{"hidden_size": 320, "d_shared_expert": 64, "hidden_act": "swiglu", "init_std_router": 0.00628, "lr_router": 0.000274, "vocab_size": 8192, "norm": "layernorm", "norm_eps": 1e-06, "train_tokens": 326400000, "dataset": "wikipedia_en"}
Below are experts of layer 11 (counted from 0) of a mixture-of-experts language model. Rows are named router (the router's row for the expert) and show model dimensions 240-319. Each number is 50 + 10 x the weight over its row's rms, rounded and kept within 0 to 99.
After each expert's rows: "mostly gets" lists some tokens that are sent to it at least half of the time; "gets" lists some tokens that make up at least twice as much of what it gets as of all text. This comes from a sample of Wikipedia text that the model never trained on. Tokens count by the router's weight.

# expert 8
router:49 40 69 50 41 54 71 58 58 63 58 61 48 39 51 58 34 66 51 54 50 56 43 55 48 46 51 50 39 66 52 63 48 63 42 45 52 59 35 63 39 60 50 26 40 43 64 63 53 44 47 51 40 52 68 77 50 60 58 38 52 49 48 44 43 60 62 54 48 52 70 65 41 58 48 48 33 55 49 46
mostly gets: "History", " footballer", " ==", " member", " part", " Succeed"
gets: "1", "9", "8", " member", "==", " part"

# expert 41
router:39 51 50 55 59 44 28 48 50 53 40 49 52 61 57 49 63 39 60 49 64 45 75 51 47 62 44 60 52 57 48 51 66 34 64 49 55 50 49 43 54 69 59 28 42 60 47 76 51 54 51 62 41 62 50 45 57 41 39 39 46 54 61 71 56 51 46 52 47 50 45 56 39 52 43 62 32 65 40 51
mostly gets: " many", " some", " local", " various", " professional", " different"
gets: " and", ",", " the", " of", " a", " in"

# expert 21
router:43 59 69 46 47 52 64 53 58 55 35 69 70 45 39 49 48 49 52 46 55 60 45 60 54 57 53 52 48 59 35 43 44 49 45 46 65 65 59 58 52 50 38 26 49 55 68 62 69 53 57 50 46 38 49 47 55 42 50 43 37 60 45 39 48 27 42 49 43 42 49 54 59 44 47 51 39 44 72 50
mostly gets: " $", " [", " sq", "\\", " ", "_{"
gets: " ", "1", " (", "–", "S", " $"

# expert 5
router:48 63 49 37 59 37 52 53 57 63 42 56 36 55 48 47 58 52 54 62 56 39 47 43 42 46 49 63 47 55 56 55 53 59 38 36 52 36 60 55 35 37 57 32 61 49 46 53 53 56 40 60 52 51 61 57 68 58 23 45 51 52 63 70 34 35 54 52 46 35 43 41 54 58 62 47 46 60 56 59
mostly gets: " ==", ").", "\".", " ===", ".\"", "=="
gets: ".", " |", "-", ")", "==", ":"

# expert 7
router:55 43 43 34 58 39 40 47 34 64 51 37 51 42 60 55 54 32 55 45 41 37 55 62 47 72 50 44 54 55 46 43 55 42 49 60 50 59 45 39 41 56 45 60 57 54 57 72 56 54 49 53 49 43 32 44 55 43 58 44 46 56 46 53 44 49 40 35 59 60 40 51 61 41 53 41 38 51 41 63
mostly gets: " their", "The", " former", " between", " his", " its"
gets: " |", " of", " the", "-", ",", "|"

# expert 9
router:56 41 62 75 51 38 30 45 55 52 37 52 50 55 44 45 45 58 56 45 47 64 53 57 69 45 47 53 45 59 63 63 66 45 57 50 52 45 60 63 55 69 55 43 49 41 39 29 41 59 49 50 55 72 43 40 47 73 40 54 50 56 45 70 45 52 56 45 50 50 56 65 58 43 43 42 55 65 56 38
mostly gets: "Career", " Awards", "History", "See", " education", " Championships"
gets: "s", "5", "ing", "ation", ")", " career"

# expert 44
router:51 51 53 36 42 27 50 49 52 66 48 48 42 59 44 34 41 61 64 49 36 62 52 46 54 41 63 29 60 46 32 46 45 28 31 50 62 45 59 52 60 52 35 60 47 45 40 59 34 56 52 58 62 44 62 51 48 53 56 48 51 54 40 67 51 45 35 43 43 40 54 53 57 58 55 50 48 47 62 50
mostly gets: "′", "2", "1", "9", "5", "3"
gets: "2", "1", "0", "3", "5", "9"

# expert 19
router:55 21 42 46 55 55 50 39 37 40 55 42 42 53 45 48 42 37 49 60 52 48 47 67 52 47 48 58 48 58 54 51 40 44 56 46 59 55 45 54 56 39 52 46 35 56 38 27 36 40 50 60 67 55 51 67 45 51 48 57 48 40 43 53 50 63 41 63 61 22 42 47 59 45 55 52 59 41 52 51
mostly gets: " John", " Robert", " Paul", " David", " Mark", " Richard"
gets: "s", "er", "d", "el", "e", "t"

# expert 10
router:47 48 56 44 47 35 40 56 51 52 51 54 66 59 46 50 59 51 55 45 36 64 47 49 42 55 57 57 40 49 49 48 71 41 54 41 51 63 59 46 45 67 53 70 43 47 47 61 56 60 54 53 50 19 54 68 65 50 51 51 61 55 65 55 50 59 33 49 60 64 43 45 78 53 28 62 45 50 41 46
mostly gets: " was", " been", " is", " has", " they", " were"
gets: " was", " is", " and", " he", " were", " It"

# expert 16
router:25 42 37 31 49 57 62 49 46 56 26 30 57 61 45 58 56 49 44 41 34 36 44 55 53 44 45 57 43 56 41 56 43 53 54 58 48 44 61 34 54 48 49 47 39 56 48 45 54 47 56 52 46 55 50 65 46 57 50 53 50 51 54 35 50 62 41 49 53 62 39 54 47 45 47 50 53 51 51 63
mostly gets: " William", "=", " Mike", " James", " Michael", " David"
gets: ".", "-", " of", "=", ":", "|"

# expert 14
router:48 55 61 33 58 38 56 57 44 48 32 53 58 41 41 46 57 47 52 47 59 40 61 53 46 45 55 56 38 51 56 72 55 51 48 62 61 55 61 56 63 57 53 46 74 47 46 30 48 56 48 49 45 25 54 37 61 51 47 56 59 57 48 52 55 51 47 46 40 53 45 66 56 39 42 46 49 76 64 58
mostly gets: " they", " could", " that", " would", " have", " if"
gets: " to", "s", " that", " and", " they", " with"

# expert 36
router:54 66 50 52 38 52 54 58 49 28 42 69 55 34 44 48 44 55 66 36 39 46 50 38 61 52 34 66 64 43 57 61 41 52 57 51 49 45 46 66 48 53 51 39 54 46 75 60 65 51 53 47 48 67 44 48 35 49 57 39 54 45 49 44 65 57 45 48 35 45 41 63 53 67 70 33 64 30 61 62
mostly gets: " Ca", " con", " dis", " water", " Re", " pro"
gets: " ", "'", "s", " Re", " re", " con"

# expert 3
router:44 56 42 34 34 60 62 57 47 42 43 56 58 43 43 34 45 57 46 44 43 47 41 63 55 36 54 39 44 38 37 45 48 28 38 64 70 43 57 46 48 42 35 47 46 53 54 74 55 58 60 51 32 37 41 31 72 33 37 45 48 48 52 48 45 29 47 41 26 50 43 48 38 45 54 57 61 33 74 45
mostly gets: " \"", "–", " re", " $", " (", "("
gets: " ", " (", "–", "\n", "-", " \""

# expert 6
router:38 52 50 59 40 42 56 50 47 43 55 41 57 44 43 60 58 56 63 49 66 47 61 42 65 50 59 58 40 51 56 40 56 57 49 65 61 37 49 61 39 47 56 64 58 47 31 85 58 57 47 54 55 60 39 29 49 38 55 59 46 42 53 67 52 51 36 39 70 46 43 48 54 61 45 60 36 65 49 58
mostly gets: " its", " this", " their", " three", " two", " second"
gets: " the", " The", " a", "0", " first", " an"

# expert 42
router:66 38 64 53 49 50 34 48 38 46 48 54 49 57 51 53 44 40 45 46 43 54 56 50 43 47 47 54 56 50 45 44 44 50 60 39 48 34 42 57 46 37 57 47 49 43 56 61 55 55 55 42 38 44 36 69 39 60 40 44 58 48 32 51 62 47 45 51 49 36 60 37 64 49 35 45 55 44 56 56
mostly gets: " In", "In", " May", " February", " June", "On"
gets: " in", " In", "In", " May", " New", " on"

# expert 25
router:51 60 67 34 52 39 38 60 46 54 38 49 58 51 54 37 51 47 55 58 44 54 43 78 43 40 62 45 50 44 65 65 61 38 46 45 48 42 65 49 35 57 37 49 38 56 36 54 72 49 55 53 44 55 65 60 54 56 40 52 65 51 60 63 49 42 56 57 51 58 60 49 49 35 54 67 55 66 48 40
mostly gets: ".\"", " ==", "\".", " Coordinates", " Location", " UTC"
gets: ".", "4", "3", ")", "5", "8"

# expert 0
router:58 41 48 27 72 42 47 51 65 51 51 25 56 50 64 58 66 46 50 40 43 42 42 45 65 56 49 52 56 61 49 43 66 55 62 50 58 43 45 51 43 57 34 66 63 50 46 69 64 51 63 45 62 27 52 51 65 39 33 48 66 42 45 56 50 45 47 49 56 47 43 40 52 54 46 50 43 53 52 37
mostly gets: " when", " after", " during", " until", " between", " through"
gets: " in", " the", " of", ",", " by", " as"

# expert 30
router:50 44 43 37 36 51 43 60 55 59 57 68 57 47 34 47 49 53 40 59 33 63 38 58 46 63 54 53 60 47 38 49 37 44 60 47 53 53 59 45 55 52 52 48 47 56 43 70 52 53 26 40 35 52 55 43 40 55 46 37 46 70 40 48 59 27 49 50 50 41 42 36 70 32 57 59 60 34 56 45
mostly gets: "See", " ", " based", " came", " ended", " located"
gets: " ", "1", "2", "ed", " St", " based"

# expert 11
router:44 51 54 48 27 46 48 56 53 50 41 27 53 40 50 37 41 36 42 37 48 52 49 42 43 45 45 27 60 42 42 74 51 46 49 59 58 33 51 54 50 54 44 46 50 60 61 57 56 55 44 57 41 35 42 46 54 43 38 52 33 47 55 40 39 50 47 43 36 39 38 40 46 62 49 51 48 37 56 64
mostly gets: " \"", " (", "(", " [", "—", "{"
gets: "\n", " (", "-", " \"", "/", "=="

# expert 23
router:54 70 53 62 64 46 44 47 53 64 68 43 54 45 48 59 58 53 60 49 64 38 44 50 49 52 36 52 43 68 43 45 53 60 56 61 67 44 33 66 37 56 45 50 51 38 62 54 46 51 51 60 41 54 54 57 58 41 64 44 60 39 56 69 50 48 42 63 57 53 65 70 59 59 52 51 34 47 29 45
mostly gets: " ft", " km", " sq", " kg", " Votes", "year"
gets: " |", ";", ":", "|", " a", " ft"

# expert 26
router:57 46 41 56 40 54 39 55 40 54 49 56 38 36 61 64 56 53 42 28 49 48 51 42 54 52 34 50 49 41 52 44 60 66 55 58 43 31 61 45 44 39 46 51 45 51 57 60 50 55 56 42 55 49 55 75 54 40 78 44 70 44 63 53 51 45 51 52 27 56 56 49 36 54 49 35 63 46 58 47
mostly gets: " co", " con", " pre", " sub", " dis", " head"
gets: "\n", " co", " pre", " sub", " re", " Co"

# expert 20
router:58 55 47 64 36 67 68 48 54 55 66 42 41 33 38 65 54 55 42 61 48 51 60 49 38 59 52 48 57 48 52 37 69 54 38 57 52 35 45 51 34 56 51 40 66 47 43 66 58 52 62 42 41 66 38 47 47 39 42 49 45 44 59 63 48 48 39 49 61 65 47 38 35 60 57 59 61 69 62 42
mostly gets: " a", "The", " The", " this", " Historic", "This"
gets: " the", " a", " The", " A", "The", "th"

# expert 24
router:41 58 54 55 60 57 47 43 56 72 47 42 55 41 63 48 67 62 53 49 47 54 34 45 41 52 69 66 39 54 61 59 53 35 52 53 51 65 47 60 49 34 52 35 47 45 25 57 61 31 26 53 58 45 62 44 48 55 63 57 58 48 45 38 53 56 60 47 71 49 44 54 69 49 53 55 49 50 29 45
mostly gets: " years", " played", " well", " began", " served", " used"
gets: "ed", "s", "ly", " used", "ing", " known"

# expert 47
router:46 49 40 43 45 45 47 45 49 55 51 34 51 51 40 54 43 49 64 44 71 38 45 35 52 41 50 30 52 55 49 53 56 43 51 39 51 52 44 44 46 54 49 50 45 55 43 61 54 68 44 56 42 57 44 50 70 60 53 40 58 53 45 39 50 56 32 39 47 51 45 38 62 50 52 57 58 65 52 52
mostly gets: "),", ");", "\",", ").", "\".", " until"
gets: ",", " |", ":", ".", ")", ";"

# expert 29
router:51 37 41 20 33 52 33 44 46 47 44 49 56 67 46 51 52 45 59 53 44 43 36 43 29 57 52 52 48 48 45 37 85 53 47 61 49 47 61 31 41 69 43 46 22 53 44 50 56 54 60 45 48 57 59 53 43 44 57 55 58 45 53 51 57 54 44 40 52 56 54 45 53 48 46 40 59 32 40 32
mostly gets: " born", " located", " moved", "о", "----", "и"
gets: " (", ")", " in", " is", " was", "born"

# expert 45
router:50 45 40 63 45 60 42 56 45 36 62 43 42 60 51 49 60 47 48 43 46 39 58 36 53 55 50 43 72 62 50 53 53 44 47 38 64 42 72 29 50 45 58 71 55 45 38 38 41 65 46 39 52 67 28 49 56 53 40 56 27 55 68 60 52 51 39 50 59 47 49 54 35 63 53 43 45 59 55 44
mostly gets: " International", " University", " College", " League", " Center", " Academy"
gets: "-", "==", "|", ":", "===", " National"

# expert 35
router:58 43 59 60 34 50 29 47 59 74 45 42 68 36 50 30 45 53 41 50 41 61 57 43 61 38 68 62 38 46 41 61 53 50 33 52 58 38 54 52 42 54 56 60 52 44 41 51 63 63 44 46 57 80 41 43 48 64 34 58 59 49 71 66 42 52 53 47 50 61 54 47 65 47 34 62 55 60 51 41
mostly gets: ".\"", "\".", "History", "idae", " century", " Championships"
gets: "\n", ".", "s", ")", "5", "7"